config.yaml
n_experts: 16
experts_per_token: 1
d_shared_expert: 0
normalize_top_k: false
balance_loss: 0.00565
vocab_size: 22174
tie_word_embeddings: false
beta1: 0.95
dataset: "wikipedia_en"
Below are experts of layer 5 (counted from 0) of a mixture-of-experts language model. Rows are named router (the router's row for the expert), gate (a neuron's input weights, with its number), up (a neuron's input weights, with its number) and show model dimensions 144-191. Each number is 128 + 32 x the weight over its row's rms, rounded and kept within 0 to 255.
After each expert's rows: a language model's description of what the expert responds to; "gets" lists some tokens that make up at least twice as much of what it gets as of all text. This comes from a sample of Wikipedia text that the model never trained on. Tokens count by the router's weight.

# expert 4
router [108 127 148 113  95 160 193 109 132 120 126  95 167 194 151 126 172 128 119 131  84 119 148  82 170 147 113 155 148 119 111  95 154 121 118 148 126 135 179 163 124 165 173 107 116  21 125 100]
gate16 [106 113  96 143 125  51 118 144 125 150 147 134 123 153 102  79 165 115 196 140  67 115 152  87 112 119 105 169  68 170  89  72  14 199 103 148 153 125 140  88 144 114 149 110 120 145 127 107]
up16 [ 98  72 112 114  88 109 132 190 116  88 107 122 180 116 167 124 164 165 157 152 140 110 134 114 100 124 136 196 101 124  74  91 138 169 112 110 105 152 104  90  94 124 125 194 117 123 198 145]
gate17 [178 126 176  90 157 152 145  72 132 131  82 128 152 111 163 134 121 133 142 100  91 144 111  89 186 132  64 110 172 123  73 130 136  72  83 167 163 105 113 174 102  95 139 121 194  99 160 180]
up17 [130  57 170  93  76 157 172 112 149 109 168 190  87 181 131 128 129 174 139 150 163 148 126 125 144 152  98  76 117 146 140 113 182 135 101  84 168 173 188 175 126 114 112 107  97 215 120 129]
gate18 [127 157  91 180 168 202 144 155  98 117 121 108  84 140 170 116 163 113 130 202  56 155  83 144 113 120 110 118 106 152 164 119  88 186 149 130 140 116 137 137 145 120 126 128 107 138 109 103]
up18 [157 152  81 231 130 150 171 218 117  97  77  76 128 141 200 153 142 113 141 129 113 141 107 112 104 131 110  96 143 153 147 183 108 168 189 142 118 119 137 146 137 131  81 143  84 146 136 121]
gate19 [186 138 182 114 112 152 116 112 129 122 114 136 251 115  61 211 133  84 127 150 122 160 186 186 135 171 105 119 162 128 100 138 155  96 110 145 125 165 126 196 117 124 136 125 130 168 144 182]
up19 [ 95 117 150  91  88 138 140 172 138 107  97 130 198 123  93 111 114 106 115 144 144 103  80 121 169 165 182 134 150 173 109  55 159 143 101 135  90 144 115 170 112 116 204 115 153 155  64 170]
gate20 [131 139 122  84 176 119 146  83 108 118 139 111  78 187 148 137 124 118 188 111  55 121 108 130  95 139 130  92  92 133 153 122  98 177 111 128 157  95 123 109  82 103 128 159 132 152 114  79]
up20 [128 130 132 156 141 101  77 110 199 149 128 142 116 160  87 145 141 137 106 139 101 145 121 175  84  99  74 129 125 140 175 140 163 177 142 154 109  69 147 119 122  86 150 169 114 125 137 131]
gate21 [112 148 188 144 122  91  73 138 172 145 132 128 180  63 105 132 173 140 155 136 128 146 106 197 190 106 100 156 140 138 156 112 149 159  61 150 106 139 193 131 108 130 131 187 122 118 163 130]
up21 [105  98 140 127 116 120 157 164 123 150  99 126  81 143 117 137 136 111 164 165 157 134  96  55 119 159 150  75  70 166 108 168 114  50 162  76 119 125 114  84 175 150 127 130 104 192  86  92]
gate22 [174 148 108  73 158 110 159  97 129 169 128 156 184  70 124  39 158  87 156  64 130 124 165 111 118  46 206 124 162 126 131 119  95  87 144 135 119 141  92 134 165 157 126  98 123 119  78 141]
up22 [ 98 120 148 146  83 152 113 123 178 110 156  87 142 141 162 181 102 102 102 155 115 154 146 137  98 182  11 145 106 175 154 139 177 174 125 122 103 116 124  54  84 134 124 184 105 112 175 172]
gate23 [168  80 110 124 168 155 105 176 123 109 134  79 111  56 157 105 104 161 161 150 162 122 116 165  86 126  67 143 107 119 141  95 149 113 163 124 158  58 164  95 106 145 109 169 107 148 156 112]
up23 [139 123 151 148 110  52 104 125  97 125  53  98 117 198 129 143 159 126 173 110  89 156 114  66  94 137 134 161  92 169 128  71 150 139 115 131 115  74 135  60  97 140 120 125 128  81 124 122]
gate24 [161 144  94 162  62  84 115 181  80 140  77 140 157 162 129 128 125 154 101  86 130 123 124 153 168 153 137  62 131 116 114 164 107 173 157 106 123 154 147 163 124 169 146  92  78 131  69 116]
up24 [111  95 197 117 145 181 145  87 159 139 160 114 117 127 170 163 114  61 114 161 176 135 189 124 124 100 144 194 137 133 128 158 117 146 145 132 151  88 141 107 180  79 124  94 157 131 194  96]
gate25 [141  87 124 170 136 168 149 121 125 147 174 115 111 131 160  75 127  84  58 155 132 133 149  86 166 159  81 100 101 182 189  83 139 158 159 113 155 140  81 183 135 130  80 142 132 100 110 160]
up25 [116 128 108  66 138  88 123 154  94 145 148 155 150  71 211 127 161 129 166  57  93 184 121 128  86 113 109 107 100 147 138 114  88 104 164 156 147 119 124  87 132 180 149 109 147 161  89 111]
It responds to: Double line breaks after sentences, infobox fields and == heading == markers, plus digits inside coordinates, years and table statistics.
gets: ".\n\n", "\n\n", "\n", " |\n\n", "==\n", ".\n"

# expert 13
router [142 148 121 146  93 146 169 110 111 136 181 113 120 187 170 157 166 122  77 135 105 120 127  68 169 169 160 142 118 105 125  93 138  88 107 176 199 128 136 161  65 168 143 139  89  79 147 182]
gate29 [157 111 133 112  81 107 125 132 156 181 124  98 115 150 139 150 184 157 137 109 127  77  95 137 167 154 150 135  83 145 122 199  91 131 140 115 162  98 140 108 129 129  88  92 200  69 104 173]
up29 [123 135 155 162 151  89 124  94 106  65 105 159 123 111 160 130 104 168 143 160 131 167 138 116 192 162 167 113 148 130 168 135 149  78  78  92 134 130  91 129 138 153 122 113  87 118 125  95]
gate30 [103 120 114 166 154 156 137 173  74 116 159 163 149 165 126 126 130 161 143 127 142 146  96 129  95 105 126 133  79 120 131  90 169 173 153 125 132  70 110 117 163 156 132 144 163 192 126  92]
up30 [130  98 148 190 129 125 113 134 107 123 160 186 113 138 115 100 149 150  83 129 113 121  90  92 127  99 123 122  80 110 175 109 130 135 127 131 173 103 117 121 169 140 144 167 147 128 168 134]
gate31 [151 128 110 129 112 143 164  95 162 123 168  91 143  80 145 114 162 125 117 159 112 125  73 195 111 182 107 125 112 157 147 156 165  59  99 167  73 168 171 126 188 106  82  80 116  78  64 150]
up31 [120 129 145 163 180 144 189 103 100 127 130  83 162  97 139 140 121 108  70 164 190 126 128 157 143 130 145 183  87 145 177 147 163 102  68 124 105 122 115  91 128  89 121 101 100  53 103 153]
gate32 [182 110 134 131  96 156 117 137 105 114 102 132 102 114 158 132 146 162 162 166 141  88 137 131 118 129 111  88 137 105 123 129 129 136 172  99 160 115 145 114  92 106 120 166 103 116 120 107]
up32 [129 106 165 116 111  96 142  67  88 160 166 134 121 203 140 147 112 139  83  96 145  93 112 141 140 121 159 109  99 202 145  99 126 190 169 142  85 132 132 136 131 218 127 112 163 130 122  75]
gate33 [128  87 117 145 109 148 164 113 149 172 139  88  80 146 153 202 117 132 157 128 110 146  88  87  93 149 172 136 120 134  97 149  71 130 127  95 145  67 180  84 148 163 108 135 124 154 142 137]
up33 [123 167 127 143 126 183  86  91 196  87 149 110 108 121  99 123 197 108 153 201 150 146 113 164 139 216 125 140 121  89 161 158 207 102 108  91 143 121  92 148 128 135 151 130 195 174 105 114]
gate34 [ 76 150 119  79 127 109 121 160 167 108 159  91 162 105 116 134 100 121 136 137 167 120 104 134 123 130  90 124 150 132 122  93 128 167 116 100 144 109 129 137 111 119  84 148 153 176 163  77]
up34 [158 143 230 162 137  91 173 133 127 128 202 167  96  86 131 134 100 149  68 103 117 149 160 114  93 143 168 167  92 141 126  25 116 133  93  95 145  84  89 170 147 156 134 149 109 132 131 119]
gate35 [190 162 112 154 150 139 191 132 203  83 120  98 122 118 126 124 194 177 161 119 106 110 139 133 151 141 132 130 164 106  76  87 142  80 129 111 122 136  91 107 137 139 181 115 118  59 175 126]
up35 [178  80  75  77 128 130 137  99 123 130 175 111 147 192 145 114 146 172 121 117 177 121 118 123 129 144 152 174 139 158 104 124 117  90 131 100 144 102  62 112  87 157  98 121 127  98 108 168]
gate36 [153 121 150  91 102 150 186 138  93 108 135 113 111 142 132 112  98 150 123 110 143  37  96 138 134 151 121 117  73 102 178 118 175 131  99 146  95  99 112 158 106  54 114 101  68 149 185 128]
up36 [ 80 144 104 164 201 102  80 136 149 123 112 100 144  82 141 131 141 117 129 171 122 204 171  90 146 123 154 102 187 187 116  80  98 101 162  82 124 132 149  83  71 171 129  55 209 119 114 102]
gate37 [118  71 163 114 106 142 145 147 125 121 140  78 134 206 150 122 143 183 140 164 144 173 157 142 114  92 117 121 153 119  80 160 182 104 111  94 135 128 149 143 117 135 174  87 171 105 124 133]
up37 [145 137 106 146 114  73 143 148  91 154 116 147 102  83  66 122 135  85 126  80  87 121  50  90 147 174  98 143 155 155 155 140 105 148 133 180 159 152 115 132 119 136 119  96  96 178 143 119]
gate38 [169  74 124 111 137 140 144  74 126 120 148 104 137  62 125 119 117 144 156  99  96 126 164 128 127 222 198  71 148 162 176 149  97 135 147 105 149 114 163 170 113 125 130 146 145 106 123 124]
up38 [124  86 115 111 124 114 157 102 176 139 128 119 153 170  82  92 131  94 107  82 122 133 149 147 152 173 175  83 172 100 125 126 132 144 154  58 126  90 200 118 143 136 114 115 116  71  90 148]
It responds to: Prepositions after nouns or verbs, such as of, with, by, to, for, between, in phrases like member of, partnership with.
gets: " of", " with", " by", " to", " for", " at"

# expert 9
router [118 173 120 106  71 126 143 118  93 178 137  85 132 145 162 124 172 104 148 137 125 152 189  70 123 163 109 141 170 118 107 107 174  65 157 215 113 180 138 167  73 137 180 113 108 115 195 131]
gate49 [157 172 150 123 106  83  96 132 139  97  80 125 214 131  94 166 124 148  78 125 156 185 166 169 153 136 101  69 149 170 136 131 151 125 134 117  78 128 151 159 145 114 177 127 133 147 129 136]
up49 [113  90 129 121 129 153 154 146 118  97 147 145 114 140  88  88 100 179 123 164 124 110 118 212  96 150 152 112 144 133  52 177 132 136 110 173  79 105 168 136 141 100  90 140 130 145  85 160]
gate50 [117 131 110  82 112 150 167 133 113 182 137 124  43 122 143 129 166 140 160 114 105  98 129 104 164 137  84 189 133  82 141 148 185 131 147  75 137 116 144 109 125 104  87 170 164 125 191 111]
up50 [142 163 141 135 112 125  69 122 121  62  94 128 154 144 120  63  97 147 151 100 135 109 120  80  88 160 165  89 151 209 137 121 119 148 126 155 131 182 147 121 130  91 126  90 150 186  95 117]
gate51 [130  76 113 109 203 164 165 140 173 155 152 126 230 195 143 129  70 165 102 117 139 126  80 186  99 137 145 160 149 125 119 108  94 122 165 161  86 131 172 137  79 174  74  86 100 137 152 128]
up51 [183 147  87  98 179 161 128 134  91  94 179 161  87 157 136  76 146 102 173 151 115 122  60 117  80 147 127 129 118  83 145 122 104  56  57 104 118 102 132 141  76 131  53 114 128 121 125 154]
gate52 [140 150 145 137  97  88 143 150 162 117  96 170 126 140 139 131 111 183 131 112 142 137 155  99 183 118 117 168 103 147 113 123 117 118 142  65 137  86 151 113 104 117 151 103  74 193 141  73]
up52 [ 74 102 108 146 117 123 142 107 111 123 138 112 161  61 120 139 101 193 166 197 134 167 105  99 167  96 132 168  44 156 171 134  73 174 171 103 125 180 103 127 162 141 144 137 208 141 137 171]
gate53 [149 198 132  64 110 182 138 129 144 144 170 121 157 136  56 130 194 132  96 115 130 128 124 138 171 166 128 133 154 129 118 115 114 109 181  81 135 117 106 154 131 140 169 109  75  81  79 138]
up53 [124 134  21 145 181  79 154  84 190 140  94 125  81 128 111  73 124 145 126 155 149  89 127 141 103 198 114 137 119 122 126 135 200 155  54  36  90 116  88  72  93 126 105 134  71 131 116 154]
gate54 [238 130 130  67 124 156 180 177 155 159 121  49 160 175 181 147 133 152 156  63 110 155 123 111 142 163 116 116 145 124 130 126 134 167 148 111 129 173 143 125  76 127 112 198 115 196 131 135]
up54 [115 104  67 147 123 150  90  55  92 120 120 188 121  64 144  96  76 150 108 174  87 122  45 111 114 113  55 146 111  91  99  94  81 144 183  92 152 145 171 153 162 127 125  74  92  98 163 157]
gate55 [126 149  90  77 126 148 161  47 162 185 147 114 117 139  85 122  97  97 169 115 127 153 105 167 142  83 150 111 160 121 108  84 100 106 164 132  77  56  65 175 105 165 165 128 164 139 109  92]
up55 [107 140 202  93  97 120 103 145 161  97  90 122 116 150 125 121 203 129 147 130 150 105 203  97 153 180 124 141 139 158 156 129 117 136 147 105  90  98 107 112 163 165  89 134  85 147 131 172]
gate56 [112 115 135 163  99 152 152 168 197 102 143 133 132 156  91  84 141 143  68 136 102 164 196 141 134 179  89 127  95 126 150 132 127 159 102 123 113 106 182 162 140 121 155 118 150 156 101 137]
up56 [146 116 142 120 126 158  90 116 130 127 191 101 113 125 102 112 136 152 197 181 169 150  67 173  85 126 128 133 192 105  84 158 113 131 182 103 145 190 113  96 121  96 147 112 114  86 137 138]
gate57 [109 152 129 122 149 108 119 151 143 103 157  99 119 123 120 171 164 108 142 143 135 107 148  85 159  78 168 138 121 125 135 131 106 167 150 100 124 136 120 133 173 129 161  53 143 197 139  24]
up57 [124  84 182 139  35 149 137 159 129 171  86 170 134 100  71 135 124 113 112 160  80 200  93  83 198 122  89 124  86 170 153  99 118 191  70  95  91 115  95  70 168 177 106 113  70 130 156 129]
gate58 [ 93 156  80  73 141 101 100  58 114 164 119 102 141 101  68 161  82 190  77 134 180  94 199 137 195 160  73 180 122 129 146 138 110 115 110 142 159 137 127 171 149 181 121 110  79 170 127 139]
up58 [128 127 112  92 114 133 114 119 176 184 106 114 133 141 106 137 113 143  98 172 172 129 126 123 177 162  95 130 163  97 180 123 117 144 137 140 158 152 169 123 103 137 117  77 141 155  91  85]
It responds to: Articles and possessives after prepositions, such as the, his, their, its, especially before album, band, film in music text.
gets: " the", " his", " a", "'s", " The", " their"

# expert 5
router [100 150 106 141 100 169 127  56 115 131 154 146 101 120 160 160 137 128 117 163 132 159 133 139 130 190 139 136 156 114 146  87 126 108  87 150 140 116 106 207  88 135 127  87 103  92 142 154]
gate6 [162 106 127 154 134 183 198 116 157 106 129  78 118  95 181  94  96 145 164  88 220 142 150  82  83 157 131 106 106 133 126 157 146 177 144 160 117 157 131 140  99 115 104 126  82 170 111 101]
up6 [ 85  73  92 122 106 142 159 147 158 132 121 127 103  44 153  97 159 187 137 163 166 130 172 194 152 116 101 144 126 124 100 130 121 145 137 147 125 152 166 221  93 167 107 102 164 131 140 157]
gate7 [141 142 144 116 119  96 133  62 141 129 152 187 119 147  93 145 160 119 141 119 171 116 125 105 127 147 127 114 149 116 112 106 113  20 102  85 150  74 136 209 118 132 106 126 162 121 102 117]
up7 [ 69 125 110 140 108 139 113 145 110 111 123 112 125 116 177 111 122  99 108 111  81 129 188  65 161 144 143 123  94 130 173 152 133 190 119  98  83 191 114  75 148 115 163 142  96 149 157 166]
gate8 [140 158 156 145  67 136 114 112 135 103 130 139 115  98 200 108 143 171 217 161 105 101  99 134 177 161  61 117 164 116 114 123 141 117 114 104 134 140 145 174 131 125 166 152 128  85 102 108]
up8 [ 80 149  92  96 132 140 165 135 182 149 125  81 142 189  66 134 141  43 100 126 142 107 116 132  86  95 161 128 114 128 149 137 133  98 175 123  86 132 173  38 157 130 164 136 167 132  97 144]
gate9 [106 149 161 144  86 137 127 104 173  91 159 154  88  79 137 133  99 135 130 113 148 101  95 133 141 118 152 131 110 125 149 138 126 160  91 103 161 145  75 184 138 118  79 190 186 144 122 137]
up9 [116 132 147  72 133 180 137 103  90  65  98 110 138  74 166 183 146  73  97 109 124 171 138 178 171 195 130 132 176 188 173 132 160  85 157 144 131 119 153 122 174 131 137 168  85 132 184  61]
gate10 [ 75 130  86  94 171  79 114 146 113 124 123 114 160 112 149 132 130  40  63 135  62 167 122 137  83 139 158  98 103  88 107 128 142 106 123 146  86 174 149 151 106 101  49 119 197 118 119  70]
up10 [139 130 159 142 146 120 104 123 141 139 129 165 103  96 122  93 122  88 145 130 127  61 121 146  78  91 133 226 136  92 124 102 119 160 190  96 150  29 137 135 138 171 128 128 119 129  79 134]
gate11 [154  56  79 119  55 174 115 131  67 136 183 123 125  98 117 142 158 137 179  75 143  99 144 142 155 181  73 114 144 153 158  91  63 153 109 157 144  83 129 216 129 106 171 105 133 123 141  92]
up11 [183 105 157 149 117  89 172 103 181 122  68  75 157 116 128 169 153 138 102 208 138 124 184 119 168  78 146  97 135 126 148 152 139 174 155  90 162 167 162 114  96 144  51 124 142 166 158 170]
gate12 [ 99 105 162 193 107 147 119 135 145 146 145  86 140 171 151 193 159 125 121 162 121 143 136 135 153 177 153 141 139  75 168 125  87 167 140 124 113  81  60 167  90 151 120  89 161  74 115 112]
up12 [ 95 124 188 146  89 202  92 136 111 114 114 116  71 120 135 148 152  78 128 149 131 136  93 139 151 159 164  88  89  86 141 121  96 135 101 100 103 167 126 116 117 143  85 102 140  86  84 101]
gate13 [100 169  80 141 151  85 141  81  92  77 133 121 165 121 156 136 145 168 161 182 148 120 102 147 172 136  80 177 117 166 142 125 127 144 145 153 158 107  81 131 139 178 127  54 185 163 128 158]
up13 [127  97 143 123 128 162 125 216 131 153 114 143 107 139  97  94 119  84 108  93 105 130 183 128  62 107 119  73 123 124 103 100 124 113 126 142 123 136 178 170 124  93 134 185 113  87 152 133]
gate14 [189  60 128  90 140 129 153 135 120 146 100 160 128 183 133 103 181 122 153 178  75 147  79  88  78 149 155 180 149 101  89  86 142  80 114 136  70 115 154 129 106 108 137  88 113  94 124  92]
up14 [167 139  94 164 144 156 112  69 149 146 140 123  91 144 123 149 149  91  57 161 138 122  88 205 114 156 140 176 118  69 137  95  91 114 121 170 149  68 143 128 112 127 157 101 163  78  84 141]
gate15 [166 127 112  91 124  77 139 219 152 100  88 177 107 162 134 155 140 122 134 119 111 164 173  90  92  81 198 138 138  93 127 104 138 168 107 151 128 145 120 153 167 189 125  99  95 131 184 171]
up15 [101  50 126  82 174 107  86 152 156 149 144 131 152 164  74 103 153 153 130  91 108 154 116 153  72 111 192 153 162 123 131 105 153 128 156 114  85 147 171 180 134  81  93 170 117 143 178 144]
It responds to: Periods ending sentences and abbreviations, including initials like A. J. and numbered items No., plus sentence-opening The, There, It.
gets: ".", "The", ").", "es", " The", " which"

# expert 14
router [ 89 117  89 102 141 160 148 110  77 155 182 119 103 168 130 176 169 125 118 148 101  94 147  98 162 162 109 101 166 136 153 138 147  36 119 129 130 122 145 136  77 148 122 118 129  93 149 155]
gate0 [172 153 166 108 129 137 127 109 142  79 129 114 101 148 137 141 132 168 115 138 100 121  81 129 176 135 123 147 129 132 120 140  88 107 104 156 116 117 131 143 114 164  39 110 179  58 113 131]
up0 [106 115  88 154 123 155 126 129 172 139 116 143 128 161 138  89 106 112  90 161  96 171 127 172 163 134 170 101 153  80 169 117 132  85 133  76 114 149 167 142 153 111 203 120  48 182 185 102]
gate1 [178 190 114 118 168 134 169 143 133 132 165 156 126 145 141 113 103 140 152 150  68 114 151  71 122 105 116 158 209 132 130 157 155 106 118 107 111  87 124 126 121 135 148  66 128 122 172 119]
up1 [112 127 112  93  92 130  71 184 172  91 106 134 141 189 110 119 123 127 148 135  91 156 137 111 108 156  70 146 113 134 152  89 108 179 194  98 112 163  87 117  96  90  90 123 167 178 143  77]
gate2 [108 119  85 181  75 205 123  97 159  93 140  94 160 128 117  94 121 125  80 120 135 124  89 151 170  99 110 118 115 176 157 129 140 118 144  97 150 104  79 125 154 173 104 117 145 177 106 116]
up2 [145 132  87 154  91 158 102 106  71  87 107 124 181 108 148 112 102 160 119 112 109 107 121 129 176 152 173 138 151 107 134 142 126  61 143 139 194  95  75 136 133 169 154 118 161 143  89 111]
gate3 [136 140 132 129  95 140 116 167 103 102 135  99 135 149 170 126  78  98 129 167 145 133  97 123  80 158 112 105 131  66 160 142  68 102 127 134 175 139 168 133 101 114 132 143 105 135 105 136]
up3 [103 102 105 141 179 126 150 130 139 161 155 155 157 156 114 147 159 149  76 153 152 152 121 147 124 133 139 143 114 166  83 110 161 211 150 182 113 150  92  66 119  83 142 139 112 127 123 131]
gate4 [158 145 142 135 209 134  93 118 117 190 146  91 159  83 158 120 141 208  53 186 111  97  71 118 171 156  93 129 103 118  76 111 176 172 123 121 100  78 176  76 141 124  88 168 146 103 106 150]
up4 [132 103 162 120 223 111  87 186 159 166 157 104 133 102 177 126 112 156  97 114  49  52 107 113 159 109 131  96 103 113 116 145 133 155 120 127 127 110 198 130 154 140  75 127 187  79  88 148]
gate5 [ 62  96 171  75 145 151 190 115 153 126 163 160 126 121 154 161 132 135 171 133 137 129  83 120 107  87 149 141  90 144 113 171 129 169 162 137 129 137 125 134 169 152 129  81 134 115 188 162]
up5 [165 188 118  72 145 144 141 129 157 136 134 215 106 163 168 144  58 117 140 134 147 155 155 151 138 138  66 130 103 199 202 147 146 128 137 149 149 152 122 150 121 146  94  58 116 122 164  76]
gate6 [102 104 132 134 159 135 119 136  98 174 185 153 109 156 105 194  98 149 108 172  90 147 119 120 109 105 118 127  52 143 135  80  95 113 137 169 103 159 113 140 177 144 126 196  95 115  79 148]
up6 [ 73 101 144 129 133 133  74 100 121 133 182 135 100 130 133 155 143 196 161 187 104 121 103 138 117 124 170 134  88 152 144  83 105 107 141  77  51 163 122 174 159 177 182 174  89 122 101 138]
gate7 [181 170 105  95 116 129 149 108  93 192 139  56  93  95 178 112 122 166 158 115 112 188 178 189 148 100 152  53  87  80 163 168 115  99 151 135 139 166 133  98 107 150 123 109 156 143 116 164]
up7 [180 190 178  93 158  47 109 149  80 141 101  91 108 145 143 139 103 156 116 155 130 143 156 172 161 115 178 169  85 133 129 101 129 175 155 181 142 111  60 120 136 106  96 118  73 183 137  77]
gate8 [162 131 183  51 147 141 153 153 123 187 206 133  93 152 153 133  90 132 152 100 138  84 147 117 130 154 131 107 179 144 147 122  50 154 100 134 160 123 165  97 117 162  73 147 133  86 184  85]
up8 [130 131 152 150 153 145 118 105 190 145 160 146  76 123  77 172 145 103 142 171 104 118 100 124 103 170 126 124 127 155  88 165 100  73 137 147 123  54 144 123 133 176 143 113 116 122 113 101]
gate9 [115 126  30 175  74 119 106 113  98  87 185 139 111  50 119  93 173 139 124 157  94  89 121 139  93 166  71 145 113 145 135 186 149  94 167 129 129 109 149  42 128  60 141 157 196  67  87 150]
up9 [163 123 136  80 152 150  88 120 188 133 131 191 118  92 134 175  52 116  98 135 161 103 101 155 128 143 104 104 102  71 116  59 143 143 112 156  77 166 129 116 111  93 162 126 171  56 125  98]
It responds to: The preposition "in", and syllables such as an, i, u inside South Asian, Middle Eastern and East Asian names, e.g. Busan, Rajan.
gets: " in", " In", "an", "i", "a", "In"

# expert 2
router [128 126  87  98  88 143 152 107 128 151 156 105 125 120 142 178 169  68  62 111  53 110 100 111 139 167 148 205 146  93 153 100 164 113 172 150 136 127 156 135 138 137 118 121 109 145 182 134]
gate6 [162 127 121  60 156 126 141 112 127 132 132 115 119 133 145 127 144 174  56 137 173  95 120 154 173 140 182 186 119 140 163  90  81 147 145 167 163  99 130 169 125 178 127 134 125 166 102 146]
up6 [118 154 129 202  96 157 155 101 134 102 129 118 187 157  97 124 122 110 178 135 126 100 126  96 125 169 108  92 132 117  33 160 140  97 114 140 110 126 137  64 110  88 129 151 169 134 193 132]
gate7 [ 72  73  85  70 125  54 147 111 110 217 201 130 129 141 101 121 169 125  63 109 106 158 116  67 124 101 155 143  94  91 112 158 125 142 104 107 145 142 137 130 162 100 125 113  78 152 148 124]
up7 [ 91 125  97 157 126 156 145 129  61 160 182  69 136 118 103  82 112 122  75 143 149 120 119 169 133 136 176 149 115 109  74 116 112 111  96 147 143 131  85 121  99 138 137 128 159  89 116  78]
gate8 [113 128  87 162 121 130 141 169 158 141 115  88 153 126 161 148 165 110 144 136 152 130 111 149 174  96 135 114 132 102 183 125 103 129 131 121 124 103 116 173  95 148  67 144 127  89 134  76]
up8 [171 187 140 129 218 102 109  99 152  95 125 169 122 212 162 140  95  84 128 113 128 144  98 177 116 202 153 165  87 142 117 154 131 152 150 145  94 132 168  88  61 170 143 137  74 157 197 210]
gate9 [177 144 146  91  91 130 125 140  94 121 143 126 109 130 160 161 141 154  62 177 191 111  98 120  82  84 167  96 134 104  98 126  86 107  75  92  98  98 106 160 141 146 106  87 128 138 101 146]
up9 [151 137 136 159  54 150 148 101  75 111 137 134 116  88 158 144  97 106  86 164 121 169 144 143  77  55 170 126 174 100  41 112 102 121  88 128 108 104  86 164 101 197  95 121 131 134  88 113]
gate10 [ 65 190  89 111 141 142 154 135 163  64 107 140 163 172 135 165 165  89  94 129  85  92 126  91 116 143 157 124 133 137 171  91 155 144 158 110 157  93 196  94 143 155 115 159 140 181 100 138]
up10 [121  90 110 165 179 130 153 141 135 103 136 125 150 113 126 166 121  93  74  85 141  84  92 134 149 168 107 127 120 152 171  96 115 132 142 105  83 145 159  99 159 139  79 100 145 159  98 123]
gate11 [149  90 201  75 133 130 132 103 109 102 182 104  95  89 110 162  95  96 117  67 146 131 109 129 178 152 117 149 166 111 124 131 110  86 191 101  92 148  95 153 133 116  65  75 118 129 176 141]
up11 [156 154 148 119 184 138 103 159 143  95 130 180 136  61 134 164 148  99 116 198  61 139 126  69 110 100 122  69 128 190 136 101 182 115 183 131  94 159 104 114 128 156  72 120 119  86 135  85]
gate12 [123 132 130  92 117 177 129 120 119 108 143 129 105  98 133 136 149 135 159 188 112 106  80 128 137  32  82 130 152 133 156 106 166 132 157 160 121 114 148 153 131 129 128 180 101 132 117 145]
up12 [162 118  83 112  88 149  78  78 131 148  97  77  93 109 143 129  96 165 118  95 122 154  80 134 153  47  97 166 123 137 169 174 100  91 139 158  84 131 146 134 119 156 165 153  91 149 146 128]
gate13 [ 99 138 109  76 133 115 120 120  81 147  89 136  89 121 157 146 132  93 100  97 135 108 116 102  67 217 136 110  66 151 156  99  92 137 108 108 139 154 102 129 164  66  97  80 168 192 136  96]
up13 [165 131 138 117  99 134 112  68 141  35 115 129 113 143 125 106 137 136 108 130 162 109 125 100 185 159 120 119 147 110 119 119 122 112  55 186 174  85 121 135 153 133 123 151 114  95  91 112]
gate14 [ 99 115 126 120 114 146 149 139  90 103 177 131 127 144  80 124 136 138  73 174 120 132  85  67 119 147  92 156 138 121  81 110 103  54  91 160 127  61 117 191 107 167 167  96  90 146 154 142]
up14 [118 141  87  36 156 139 174 144 173 101 144 174 130  74  76 160 133 141 141  94  96 110 159  86  97 131 110 144 115 109  98 184 116  99 117 172 126 151 170 154 150  93 176 187 139 144 194 173]
gate15 [165 151  95 113  76  68 166 181 151 162  94 172  83 106 152 158 119 146 201 150 133  95 143 129 168 114 108 132 118 169 141 110 136 154 144 123 137 129 150 136 147 100 104  88  99 124 109 121]
up15 [133 103 142 136 133  83 212 110  95 166  98  94 128 138 150 122 128 106 148 132 108 115 100 133 148 206 164 106 141 118  62 137 135  82 145 154 167  94 120 167 157 100  88 130 124 151 159 129]
It responds to: Word pieces inside German, Slavic and other European names and words, such as "ä", "mann", "berg", plus the opening parenthesis after a name or binomial.
gets: " (", " E", "en", "is", " de", "ä"